Experts of a small language model.
Size: vocabulary 8192, 9.45M parameters.
Training: a variant of Muon for the experts, 10186 steps.
Below are experts of layer 2 (counted from 0) of a mixture-of-experts language model. Rows are named router (the router's row for the expert), down (a neuron's output weights, with its number) and show model dimensions 80-119. Each number is 500 + 25 x the weight over its row's rms, rounded and kept within 0 to 999. Numbers have three digits each.
Before each expert's rows: "raises" lists some tokens whose logits its average output raises strongly, later layers aside; "comes before" lists some tokens at least twice as common just after its tokens as in all text. This comes from a sample of Wikipedia text that the model never trained on. Tokens count by the router's weight.

# expert 5
raises: ",", "'s", ".", " to", ";", "\n"
comes before: " of", ",", " in", " and", "\n", ".\n\n"
router:500506522485461520489505507532518526517490520515496469490555540515479505487543537475486510531474469509546501482474456487
down0:519500508511471540509497507543489518494478528509493569502489481531455531499482499488500493510500479489556476486454515487
down1:522497485524510513513477490505478478523533517507518500495514502524525526494509525429515490479483545481471522550505520506
down2:512508480431487489495484507468493465493491468476537460470520475491481510497469531482550534513487507499508520501475546490
down3:475495481570492505490525492492490447543497525470446472488534542522506513519516543491461518489515491514478508501475494483
down4:479508480505445480479493539497478509481465532499516500485504502467477496532537527505505527509491499510463482511493529522
down5:468503474482460481488510510496472489518513512514516474475538487481486505471440462517502500477463497487496498528527544531
down6:537490504495464492528546453548495503486511491523494533483540505514533543521560520511506491509488502496499548480505490462
down7:555481473464490476506529513501481503485503523499506469510493501511486521471452498516497488479505486533483513468543512490
down8:479499432538496494491511532509512453455459461470476498526489487489470489544498515535453514517542526495466502492503524514
down9:505477486521517475488566505489509487525531496532482473519480508435496539476494492484546506498487544488506535465529506529
down10:580511541549522560533500518513501512476496536506526475434458462491465510466468506462517492480504503482499497541478494484
down11:524484505478508513460466510525485472515496503499480476470483478511484475431494560515469512497517473484503502486510498503
down12:512487468502490536515543526499487512498510504530496512468519490476519509488511509505509497459543478547482519499507490486
down13:481475487477474509495482420467437492539497504487503533499486497479486472469509476490487512477504487530536518515559520487
down14:528513526515511480528453523546499530510489507465522495483499505449499558522500484501518509478510533490530519523505506545
down15:500518529459488470456495484510504526479523495504512448492519506532490515480512511510525515511544487509531549512511504489
down16:467545530546531498455492514503476499465441497504503482481511498489509497499537449528508501493494479475505540494530496518
down17:545458528501526487526484485544469518497488529477511481524456505464535501459508489478536472543494487464483504488481520464
down18:547504483506518497493468464492515489557536483506491534486522504503471494495536514515474498482508500490531501465468494508
down19:478482470529509495526473503517524497467518518487471516475458474545509488501470493508543473471511492507491521515508525494
down20:511477522519486532498469506503477514511476457490498501509509465503539513525499492479499532512514476511500521523501491532
down21:506460554485505503515472483477513563539503525526501517477509487532505516476467517515517502512459521474505440492495523505
down22:506531501492506470513480475574480508522490514463465511516514481528523510474492521527509514517506511470539482496486495528
down23:477487493491513506536504511485515530513525478467505532526473529501444492486493504458531477462536500542519535545551482529
down24:546509490490484542477492445500477487443497505484503507538519531538514477514471502497482516536472504534466518503509495519
down25:521469489527520509505495493517531471437530528474499515522529489521486464486480476521499490491537498508458473542528460484
down26:435511473521492483482497462499496520473479482510463485511446436487496508463517546507504519474478558482491500484540483510
down27:483522526554460503475502468503519469481547444526505537483513524542550537502502535474529457517490517472478485507485538465
down28:420479501482503528501487491467535561482554486560467490521481493509458508540554526492472501537513528473527499522497454543
down29:472543526533460529503518486495504471456484557501492514497521491460488476503474533502468485529499475488491482513515454496
down30:507531512472509476501507481504498533479508533503495496475482475516497502481527458473509517499490508483543458518517529520
down31:484459543520495506527530496483496481499489518502510525484450499443417573519498520491524506506542490515495494520444513563
down32:518492509503447521474518455549525498509482520526516450507517532538505497519496559512478506544558514492479498508493483518
down33:489472503498521487539523485522528476472486502466488537472474498501526440505501524472497489454480494484509485486494486494
down34:492472482471511510510533510448502469528523493489526518528467496466489549513488510556472508493523494488479504481517500513
down35:478515524492523502514463495491449499500507491496543488506543475528487478422475461476469505496494489490480481520530457508
down36:503477515482500499498527506478496508515492500518489429514484530509459524456496452517526490534519544486492510443494539491
down37:485491556498519536472528494556460550478514518497513540485489540475518537492502452510491521473493464442515472501508504505
down38:542480506509514521509486526508524532499488553502500483525491507516534490483472522486457467511545490492528524488542480496
down39:488466477466473526481523474508476479514480449463504517485497487470532501492496518559495516546514499483548513461464518489
down40:543476486536508535571507497492489504535507509507491476530488494513482505571496505512512453489484499500477495525498519542
down41:489462495506485492487496489488480471558507543497460525519457484455525492470524535503479489535524508519510483486492483491
down42:495485484502517482445527492528487521515491490445468525530484524472507477510506492542494480463539548524491452525510471504
down43:540516520498501491464476492536539500511487530510483472499461515444486442492505488517459505474528551485504464500512530499
down44:521491507501469515493498503522513510488553492485481506467497508507481503539487484492467517549511476489502481481497453478
down45:512513489521506471531496443496475470501534494544516479505520541511453530509510530527564506555495467502510503501480476533
down46:500523462510519487446487514508511501481481494473505498495504494529509517462496496493495492516514485519506480496462523502
down47:496507520531499488493475485516485493487487480515501533526531493449498481495533503511519529499538474520476453485461528486
down48:482488545518481467506525520470450502476523512518473471513515475508449474523495462527469499498523550502470471509507498487
down49:519547468493525493512478493439540474524476472501506465496474543582496542496553472488485515503490507473476489493465481533
down50:508498515547503551506490505506505490505532519515522478494488506512497540495471500523466515498519516469506478537496523468
down51:485497447478450528502532532473481508481465475546507470505502497499492508508518472477506518488486496470516472470508526494
down52:516557512538482483481497517539527503499458520527539485499496517493488495483524507462501514497478456546505478545502537544
down53:538448445486539531544476457530518505487498511492512489527508495473508477484578504487510514536469484528543467468496492477
down54:488464489524511545486445476470481461518524527558509516477475539470532460504469521518494501497541454524517516456520537525
down55:489553466508486477522526501499494529535495468488489529504521487504530497452464526506481568500523526516509485506478479540
down56:530486510515511511490507465512495482465514489474489517499489504503499458471499507560470501502503492507513481459511507492
down57:473491486521492513462490518504469490535501502499542536504523507492508511537524483483526550526503516481500464494467485490
down58:494551493463498503516517507436531514509547500547449499477520467496472504478522497492481501512514455511492522502534491451
down59:524506474476498523471505505532512471503489500479521490524514478485496455573453501526526534523515539534481507524488526451
down60:511462529459506476506506537493502521549453483505512525501500480510536511486530512471501516539500534502510488555510511501
down61:518513437574520525501509497479500463495442490498468501490499519455518535503507497452506507489503499483478503568508494467
down62:472477456472537516479500474513510488513544510493489513501482498495552495506472504526473491463499494553510528461516508442
down63:491471549507460499495490464515498512493524462462484474501511508480540526486497461480497480515481494527501521479477563482
down64:521527515495476480552477465516462488448533525494504526531504505515473493492494497519519499519489528531526504518487459529
down65:522521493494519454499491542492484487538541500481503482539484493486447479486501525551534497518496495484499506531483494519
down66:500448480486487482533512454499528493493485505540527532479460487461514534497503528486504465496537464531493515490501531502
down67:519496505559486532463422491480486476498469495529445519504516529494476526517525523534469500548513512506496511507523457509
down68:511455505462538520499502498561494506496501430518499536521450525464493479471500518470501484458488568497464493512494479501
down69:497541499514485492477474477527564466524504495508533504485482499519493510521490545557523545462456527549461505491477522527
down70:540505530526542522453513554492491503503524482543480491481494507527501532447523545521496464462485526494510497542544520505
down71:487494452498460523540476525544490498488482515546478520463477515460526527492512449465503503506494475514473520506467478493
down72:494482514509504491489486521546537506473503531456489514501512487474503499530491469489519433513506484515423491498510501490
down73:524504480486523483487503551510525491534493503520557465480541492484530537533529515508511500480458527487524457503476506467
down74:516446510481485474513502514496527491480530464462481486474449516512490476489474506505490520484523500499461486523535525518
down75:488535547540513482492504501479506486448478527500492456483505487514482477499489498488487521487473463501509463462491459510
down76:482484541550513485459547506483519468526525509531505453489495479508486479442464498492517499532525508501505517486488532467
down77:548470512525515540469492520504484482521466519528515471484504535512530511527511462477520541466506516492528491493487486496
down78:493515515492456475507458488476541487489530477507500536499533513482454513481500468467500450462533504511512532508508467486
down79:552533505504476442490511489486472467475481497436437485515504506466456534465455503499540505534479479467486531514539508526
down80:533563534486465525471465489481492496437481531519517460463458463506465482477512513448503482476523517458509544513457534494
down81:497542467508476531502548488494495478507504493524513524466516544506506519511531508495505488496497571496499480494481514468
down82:511469495479504524481495483506464534484478447447482530505474504513486453463493475508550467502521513506510517523524464485
down83:520494524504495532490560473487506507504488473474512504534449539542482496480513518496469538497538488512476494491486456503
down84:501485474499493521498510482535476504473552506511488461515490526530510470482502461510487498505488536490506479500518480459
down85:474495503543491478511540498511490560511526521502544473480467471541460502470470504491502536487453492529471455505527508460
down86:484567487532476537514477503519517474495495531489547511544507464490462526489522529518482469476494536482461508509471527505
down87:459511521499485552513497521472520538477518546492473505498503465465499535534498552509468513509468499450531472535546499493
down88:498472507476510474472509490524534523532504532488493506485501464528514495486522508471521495497496477505522463479451506510
down89:483463504509466487477452504540474521494511538525498492499506500503550498487507486504485470464462478515479514474505489473
down90:540465528466481517531492514514461472483579509475488515518501512531534498477452469497499475497538482496487494505493483513
down91:492503506515467488486501514521492520464457509548462507518512494481505524509490470491495487529502466524509478494484509491
down92:461512496509501521430497459464534489497478518510489495493494518488502511512542475550452512488517500493468506484493534471
down93:503535471456480488463509507507489507538541491482529529510510515481444479553487512505516558442538505524486512501508501477
down94:493519496496474467529502464487513517526514494532497487465496512552551513517522492524452498554527458517507520490478476497
down95:518512480493503530525492499519532548523495504499492508523520550505509483448534501505456504483488477498507487517440516548

# expert 0
raises: "ward", ".)", "wards", ".;", "aran"
comes before: "0", "9", " |", "8", "5", "6"
router:483494497489513522479498524490496518509512507498519467515543506525496443549492510485493512475527507474496496444505562516
down0:506498482495524468499514484498478494548532449510527476514482488520422522519513525528479515502460515476516481452513522503
down1:495497469493511488474485481464507496490480489466522500542473452530515484471473500477522521518524486475516493510474480481
down2:494452523523484513545514518536482490517475549484493506481457473480487546519505530513513444492473480506484463505475502473
down3:504518496502473516501487557511463441515480525494507513501475531459486481532532511496501501512558527510482532544552498504
down4:506482512503517513490514472501539470507497524502501468470438502476497446501511464497508499490551509458513499488525518491
down5:493479480530522537443512491484558550482498463431493498495463466483502460510504472482505522486482481480457503458494492521
down6:506510465518507493496498535478505532499494476532502547502502521519457466555513482449497492524494485537491510471497493499
down7:514486484524513526503534516494518466549538494499484513513500480533466555493441510526506469466467529473550521510552472500
down8:501532508502496448519534507509460532529463517474548456465475499486487474512527540519500498492551502503505502479508529496
down9:537517477518460486484517431492486477531534500498456550519422481506466520543538535496498563479469508494497499525499507497
down10:511467511483493530533464493523493524434527483463470453490549495519463467498494469490533471477515503529494518515481484468
down11:483523556516521549541480503460480503494500513518488474507453489506509465460525519504495514538455482476505482469493492518
down12:465534522502501481541532495475497497480543490515499503498498498518483474524475559509489477514497553508544496519522469515
down13:498536493507470466479461496504488471471513514514490463497531481523520530487511489458530481519521464479525499474493499498
down14:493505435522495551506484503492485497511464494495493489495497565530480497506512507476515491535541491517491529481514491489
down15:452518483448516482515530539476469482499479502491485495485485490490538472482456504493499570494531509474545530507512536423
down16:479487507505498502523495524473468557508519508519486517480464456501492519509537489490492462550480486493489482484485490528
down17:488535499535496498483538554537501508498469529470507478479506506526477496528505520455535528511480483516522424513497520553
down18:521476486537497492561538511522452519502498567492484559469537511487495533521513537500480469506501507516475521531483476495
down19:515527502507481495570493487536533475475536498504500491501475518553512516496485547498496500503469515485536499503464489467
down20:509516530525509532445488519501491491514489481531530509516550518447560476501542504500478506522462465498481522478490532478
down21:545505495504511503522502488535498524477504502503502462549536509532533537524528491520503515508529448533587491544519467521
down22:510526483556491503526485516476504522498525515498433512498500514502477460523517494536497553520507487474536520452486526476
down23:531462494496560509514463551536509476499496481481476543462474523498520523468465507505487467545503476473500492517488443506
down24:507523480487498475494484446498530511500496530512526460518546514531514483499506481524505482475522512495479530483463513494
down25:493499494498547455506507466514538492530543494501515508532433505475462472514519514563509523471470525459541486504508488492
down26:491510474537477522528520503450512472524495577459490515504489511545494452504517455468458531518506490527477501507507518494
down27:540460464465505524510463543530521488542534533512509492480490443498476512463493494522503460511515491540479493537507489468
down28:514587527493491499501475508529489492466495498495495490513509515506476513506493461499529461513537508503549490483506468491
down29:478486463500500476465548498539463462483471529500467444493519533488518505488510454511490498456480493506496483484472479500
down30:531480503499485488519483488484465479546452514497494524483539505534489482521500494518519492468557501485498487523535500456
down31:531554500533512457508527475496470535519495544495470529484510497486441488473494505487511455437502470514547529502431533524
down32:452530477520526526518552456547531494492531472515512465542488520529540537510497500512483516492504472502522529501513470497
down33:473479501526531515476508513497491504492485499510499491501460490494489466512513506514476473556417489479504514498509446505
down34:521474521489526512516487472494503545477486503461492505530455491486496540488435526480496477537514531527545486523529444498
down35:529559524505493501472497533560475458494478512533491486479493518457475506488541499462505505488521511531569507494532490533
down36:497501550508495502520521513505466516473493491491511520504529480443511490442526451503492499454483502498492522525534454446
down37:474478526495517497499554497525523515460478527477453491488513509525494518484524551524509463531536466514530513549473490502
down38:494520518493536484500484513489524502549498500489494495521525480455524496508492524482500469460496452525479537488458493534
down39:486481496459497507474493557501510462514488522494540456499505506525495486475539496500464475522496499478523521498533512503
down40:482474476488533513482507440517504498494492508480506536522531454518539484508493506477499461506556494490478494517518510521
down41:491530534460488483504463535483531499463501508526476504486495503530551539493522501524487513441462480433497499524487484479
down42:499510501474480476538527461481475516516521500502501541491500458490489493484489530511519509498546490462521512503503479505
down43:475531495485500468519502498495489450476483504515525526550488481494503488530520487536512479508551506541536559496494478456
down44:540542489524475490506521508485490448478509471454506479518534508492532467494487473509500470488559461499474529481514514461
down45:554472503457499512515496456419497501486490475506545521491520527506505512490499552529469469490516496485456511531492500490
down46:530503497526500473523466499502531501487507546505535487481545508501484516531496512503500518486491488478543516514508475520
down47:475508469456481533485476526496529444485546509460513514519502527529481495457550466507514509481476510500474494529487501526
down48:508465533491498466497499515512501513471550488498472519471545533516519491515509475538496517490507501493515507467523470474
down49:467424517499516492466472506513484467485525458484475509501472524508457477490517504498540514547468544505505481521456529531
down50:527497465488507472503454506465501506490511514492489496510413495562505512507451511497475504470500458518548512482495471544
down51:505520470452492529485480511526509473561461486528469522493522490515519480492511544485512492493499531530511498478469523481
down52:449503481523503495509487505435473492481474510483527499491513520471505526468462496540517513493477500504490556444484511498
down53:504523474504514511536522480543505479518496502493498515493508504485469503515539512449499509481494534464504497534481472537
down54:545512475484520504510486526507503496507486486491517476517431525494499503484534474501497523493515541504475473558535527474
down55:527514521483520484528511500497470495524455517528495494497464510507526479508496492510512505563467546494513491503497477481
down56:527531480492535473508497487480450499454509448496503491439497555489538491489507504456506520488500498511509544530492483503
down57:506458483493539462528502525495545526472493501503539545516490456469515497486518477500497496516533478500470519472493542509
down58:534415551513495522526555517504483518497504492487555537487476472493526511480514460457512488501530488514505513517455482506
down59:492474490502480434550491474493450474569516502544504478535470523514467511512529533530497478516504519483508511528493487505
down60:488511516513493525515475461501509507508478486501524493462453505483520501487487485504515510506478518489532462501497511528
down61:487496484481450518523496507526487472467496514528480522486501499497498500505487486525467475492513507488476469464495470521
down62:492511538505516529523477466472506497512450469467482493511472479535482463463475517496540541439473527473538484496488492497
down63:515533521480484531496505501501538506490520500504529509504549496453522502498472555535547518500489513529549507511511552503
down64:518469449497494483508503487520505511519511502488520560522534449468526475544481478496474573521533507514476483484458498510
down65:468542528433486478529474522492482507485455510498522533442537507507465450487513545453508445511516496509503478450482514506
down66:510451475485536476452484499513499517478542518543445477465524531501467514501485484516510489501512534510528456512501514520
down67:537492513471480512520492520489503528506467481509505502541502499487536502486455545505470567472493530501518484513509504497
down68:504522481498451496521506483508490533519539454506551523526508506540481494460498515483496475527482503501494497456472511496
down69:475483470505493513469451492513483509544493494497473448515473499512489515526480528526515492494544499479477506498478468474
down70:539484529488489479503486502502510441499547470460496483491512497474487503512507518539490502527475467518508529529535456513
down71:501488507537490499488503505490479507513503468509505467478501509517483481539516490486516534506532492501513511530493468532
down72:525449480517462499491475476480457489480489481501498508513518466481496530500540487507505492456485519533485525538546478538
down73:512478571504514509502513494516462490497458482509541535462474488518485525506492477471494519467539472503464469489502536492
down74:535489500461493493512487527478495535520524501492466498470493533481507527419514496547437498511529451488531492488535477456
down75:525473507518438473484461513547518504500504526508508476552487515483519495511489471512519521519457487469476496525499497531
down76:510505493524507509510494564490473450489493501475547521497479505522447520490512462489524544489532491521538524435493471471
down77:549519536506483543499509481483495510492489523486497496513502472464533506470461472515530470529504530541514513526503488478
down78:481494491522500504476492459546490490505498468500524495521497485476517516458515506495522499489521506516511528459464525537
down79:520490499487463512450488517523516522504498516506477511469515516495526497512498537536477544526530523524498493468471489492
down80:464399500520508509496509489487476545454531515489520519528459482494477495473518490498473504501510501488452498515505496490
down81:512507518532500526490476488471535512525500490521506486493528501500488490513499430488511477521509509530493554520476500500
down82:529490489540506515490527482543532487453515540486475509504536474519490461511467502506520528504482484474491468518473537464
down83:546528507508520486534515479484515459469514522541481530514502511515493482502530482550512479535497508489515552529548509518
down84:520522475541486506489480487504494493530460466515483538494520499430465523492491518516481480504513516503508484512491515504
down85:461514506528519520518471533480484458512442502516480549494531487519463524517479476537506497483519468536498547449554482488
down86:506492504501490474513561490462540473522501503514500487509532490439507496517496530484508504520542519486438451525498509487
down87:477537504495463495504493499484504501475484528497495518453522504476489476537524535521549483468449501529535525458496494559
down88:518454498511502472474499487473515463499456520489492544471505563499496537533525523526465540496467480512505563506517522478
down89:471509498506511461466480538501503510499497496516534504458543470541510535544514530501502476496548516531543531494458503494
down90:547475487537466509487548464531563482515521525481515456497504522461492495538512501497489488494527480501461489499508498510
down91:525493497454512564552508497536528519463492472489462476487540511512493480515524526495504504471531454459517465514521482474
down92:553477505495487498481522488473477503530473530472503457485475510472532487527468495458498482484505500461516466529508514544
down93:502476489486506508478484512437488483494469466467508505480479459520491497504490476496463498521476529513457478523500481446
down94:467530550511524549495511515482530528487490511479500455532543462496469502462494526468479509462514490486522529537464443515
down95:462501499511441455545548493529451534478463496468511506467508544526469486538493495502491516475462495465548491481507489487

# expert 11
raises: ".", ",", " and", ";", " in", " of"
comes before: ",", " of", " and", " in", " to", ".\n\n"
router:520504554470476488504521524499497486548530528486498519515524514504504537521483478544480473510502468529480536527497454495
down0:536464477509461498510496496512502501516533506472520501489433489504479542488492504547562458458490528467495483537525520500
down1:509490531501518456518517506486475480493486467492452560449486518455480511495557466520494454500523522485495540499497524529
down2:507500470490491490535484488546507506505539530500509475538509515496535431504514463498481513491511488475486490495464500530
down3:471483443457492481522475446498498506468492497518506471469542479508496465467498501523542529514500476545473503473529496484
down4:469461528483463517526488519518509539498556529494486516548478482501501522475492468474519475536509504493489495551505520507
down5:481527482540463540473488494517552520502508472491503517548510459482471467540515514498454472510508534521468503535553518468
down6:494530468459455448487531504497498518507535486454483541505451509526456523511481512463540458529511537518507472505529470505
down7:479509524508512531475525523489540488522504473508515524469453495490530529506495510487483440480514523531461490510481550503
down8:467484503491523506513486488442523493511507462515523426513507479490451530507522484538523482472515514478471465479538528516
down9:519495537493501502503519520487521533528488470513462547516492487536511537513491517495477507494493506509465480446516544506
down10:488446503518474489504519503514458530496465565513489485498519517510514559495435497493469513487555509502471540504541490477
down11:474513486478451524514531481543488509513470487462512552500474554565484494519496477492489520503480545479564474468485508489
down12:482512521522518499530486472510506524539483464454495546496493461503461473490519477510497532516531540518505513477542476470
down13:508489489489533475509524460506465464479507530508474539514463482497523500501508528439478478457505497535458450507517485505
down14:522478469424504542493469512507459509474499484518521539529490536488487534523508493508505532458509539488503485478519477475
down15:486510485474544482512521532479486505531505510503500496467526495540530447501512434476541518506484484485504512481492478476
down16:520471485540470513529453464507518515527488460545522497572492444528507523519504495475494511500522503490554520504516518467
down17:489484483480472507464504521474535444497494500508510476492518471476523466496517516504537485500484470479486493524490517532
down18:506485483471495526497495472479501512481484492476515511469478540488555465502463533485486499521525523506533458506484519494
down19:490510544489512474503497504507467475483503534443517518496477521480477510454473511490526517487488452487543517511502510521
down20:488470472476508533488494564493493455511491490578506482505454536530494497452463519488511533502477469520499498512487531442
down21:483529519559484454514493520548481514508492462502524468522493495492437491524479484481515453504499518490535498519500482497
down22:501520522527505475519457489485479520511498501502503435481497462490486502476522507524539484527478543476512490519550513521
down23:545491503499484499473503479506487511501527514532486507510519538514488492502499525483444502503489502520485475483471492439
down24:539487510509493460514513458523430508487492513463508503505460489538464519456494551491486511530461489475501506512480477506
down25:513524454537446458510512440505462458502495488495522508509504505457506537488510482481521520482496502530494502513487523502
down26:532462480496484530487469498523459498481488522496476501527472520515559470471511552503506507493519517503533510494515515499
down27:560478481501545552521508463516513508510485494513515498525520516539514494515519511500541509507507516509480525485584503499
down28:511533476520496467462507518454487516498493508488486514485463501457502495494524487488510488527524523496527434513514545520
down29:504482510484494535533477503516510535473486481527482527531480543513478469500517497512502497422493513497505513493507479495
down30:470508502485537475521485490506486472501513564517497509467527483538516497527526526485551506479445480483476461532546448535
down31:459520533524518459498482538507496502478514492507505560483517492445492476530473479456564428519496507518512488484511478523
down32:492483514484508492474545542529492525522493532511493507480478480506455512511512503471508488510515527531509453440474474495
down33:507513455516481499539528504488497532484467475489519479514518508549519514482479538470520467577463533509484496481508535519
down34:542489516556482482500490464521524489452474519520478520522501484504518519499472491501488497531515457500485459501479483538
down35:511507498486497501511540495484503497497487482472498473507483469492530476469495530512520479484513465502517525505484526515
down36:494475505494500443477503510495504501541495460479494524499486476545532490491523439511508488496480541494504463515517512517
down37:456496497494495494531474512513504488487512469530520531525521519453492480504535457564512501505486491474535475505462476494
down38:507503487505493491471487449477497528501501499510479536526528525519505517514510497498470493506564520506517524485491489481
down39:500478460471522524512512506515525530480449551507490501513505560525486502515480541521482560504547474449502479535485480522
down40:510508513514507465496493506454476492523538527494497513505484526513487503471483528525484504519506555451515464441504482482
down41:530453490508492453524485495472503492505494518434468541523487456507508510490516459499512464529484470476484450489535478479
down42:508483486536507488485487479491495456519513570529459510522485500482525490503517479540563502518520504485506515510539479479
down43:520504471500459502531467484472460508457442505479484485503503506454512489512502468491515492434494504481482480503497471478
down44:510493542474491504532500523511478499455549551477473484512499470501454512479501507517493494480479512511497519540493450513
down45:465571506526509426466524486484508453508490469499530451493545504470475489497505447514524490492473453542482540497501510503
down46:462470488494507530505483512522514507456497504494527443512492528473480480483471510507458464471536498518489533480468524527
down47:486512524525495507510497489501517560454487466482487518520461515506486499534523510490474527473504503510500463531502475463
down48:521487515493495523508506509518476499537525529551498494499476537518474541458492492477510491533509499508508464547490499519
down49:519504459493487512500495513466500459488475493490495509526535536520460493479478486518506510469566475553508499494500482478
down50:477521486484479528515506455485522488472450515527470499476566530493501518508485537490496459490508455521478500478526527478
down51:458504483489494513506504499498451474490490487454500514526494491526509542520533533537496503458500508490487542509476504485
down52:517519541426487488534504483538447491462578469497482466531510528506500528478501491513529518526500493491533498557503512501
down53:471486506495508474491537525508509519510490502451475468539528452520511524529502482506448513513507504496506509494501551519
down54:514518492501522497486521508520517475526527480536469474531490510495509497478492472533472484517519559503540479491510493535
down55:493532458459507507484469510497468477506472525495542488520492491472543495463518491509514465454498508491509528485474463496
down56:489455516512519491484484461479485494487507507479533507534450455493510541490480480510513527503503500533485482528522525461
down57:539542527453529473507546497510478466498518490500503530465492514503476517489484507516519507477476532462532512551507492540
down58:531488488494531474487531449482449487490493492521517510474508501476510517524527523469507495526490466437518506486509476495
down59:508476529504475564528485498483508516480489443513486488518471546475507484502493498563471522448528512490515474477528464461
down60:544458461503501493499502498515521527545489497470534494494508474481535490476505475488493492513531472508528465486528545507
down61:489533449508465517488513538528523492508493548495537484467547501489475469518550508481506502471488456540481481501498489520
down62:513505491509447501477476525484474469434506535510489522460495505490443494500495507505516492500531493486507475483495503482
down63:513524478528508475481493463474503433564492529512486526505502497484526495482498473519455458500467512487488501509435480487
down64:495498451484524491465500525502542534487513499465453470480502543502533496558501487474495526527560494492556517537488507508
down65:464459514489505489518542480512510521511457536479528472472509466502508510495528491504541544489506453535526523519534521478
down66:501498493527502479480487468477525508543521509512482488518512524489520495487529497512504520501527527506476503471506474525
down67:478526493542489456483480498525489502489492486470512490490496475491493539462516503470526455515446511500466496483501565534
down68:494559513541465519527482517495472508496508470521498510491485491505482509495518461494517498500492512537495511472495502515
down69:513527509449524489518524446507457512481493501475469524487536490492503523465557488481511524530466515450515517486542539505
down70:505488496484531537512514483451516474513520515492518485515482497505474506463503482500491492474506496493483492490478495458
down71:514511467568474547533511481464479443516473475456533516535518537507504536486511516513507514511537483550483495496475470465
down72:492471446486482524504484484519475487483472527488513532494483514488517527493449455463494471455525492488456508505503497508
down73:462502442515505499542515460523505494471495508497540515515477508500515500518504518504493482525512491466515504469489493483
down74:477498514511476522495500525511460507465511517505486525467472500470509531499452461461535481500513522499502473482527538485
down75:475468507513505501500477510508488484507493483501497529532461522492491523477504513494512500553501516506548509554475504490
down76:485506475524534520521502529517483466520482517564537495494544459462479516468516464510541509493485519510493497522495536470
down77:484570494511497528502472514479478470501559513515460509545487506500515516527502532475507468472500514510453498549492516527
down78:505468483476514500528448510518509498482485466502474527516461522494508443526526505497494474473480493489508526506460461546
down79:502477512524475462502519491507516516496538516531515477558542500520465510477484462507519539513484479506533456500521511470
down80:497502541488502486531493497525497527517517531510489512517494521521476476543508470483501472480484518499497469479525495521
down81:489488458515507500466491503529480482495547483493468507475462495483492437514486521523479491512531502499504521478493522498
down82:484489528495467548515512500494539516477504531559464527496511486484496495485503501508439516493522433519497436489507492473
down83:500514499506522468447508474492529504505476494484470462493509500496452502543496543508477462500420483506473474543470495475
down84:500501494484473531520469506496506470530507511515484476543432519497485491464539522501515507472433526514475499524493488504
down85:548454490559473498485460495520506482481509544496491526506508504457529458508500480514521504493523489490466500522525489467
down86:506504505513497482499511467507442505518514454501539486518504496509488519474515524578495467474454559507493530530535515526
down87:486508504483512481521520566536517480503497514516495502490534534509475560519492531538494456476507533543561505507507475494
down88:494534482471473490516490473490438483523512447482529518491515506530514502446472510486520495522467478505520521481492534490
down89:461522487511547492527499509519497485508512439492507478473506446511490524480532514498496469472485470525466497534458486483
down90:492472473465499535506499512542514489468490485508516515556492507484490499497513526538517558508476455494478473527484485481
down91:485489488505489444473511513531533497541492540451458509467481538499501513509527519494525477483518513451482514505480504491
down92:519497531500495514476486521496550524491513515469472543511472513477510479519502497473488515507539490520562491497494456498
down93:501531471510496524514470509538486538462482445494490551511510492519486524473497470490486519465493483522522447468489488488
down94:487528505488531465462475480456542498503527505482479500547506489512499492532536506460507493496514454478478507477485480477
down95:500487504521532510426533486544506492493482463498462497519541548513498472486524504497504484495518541478508473482474474497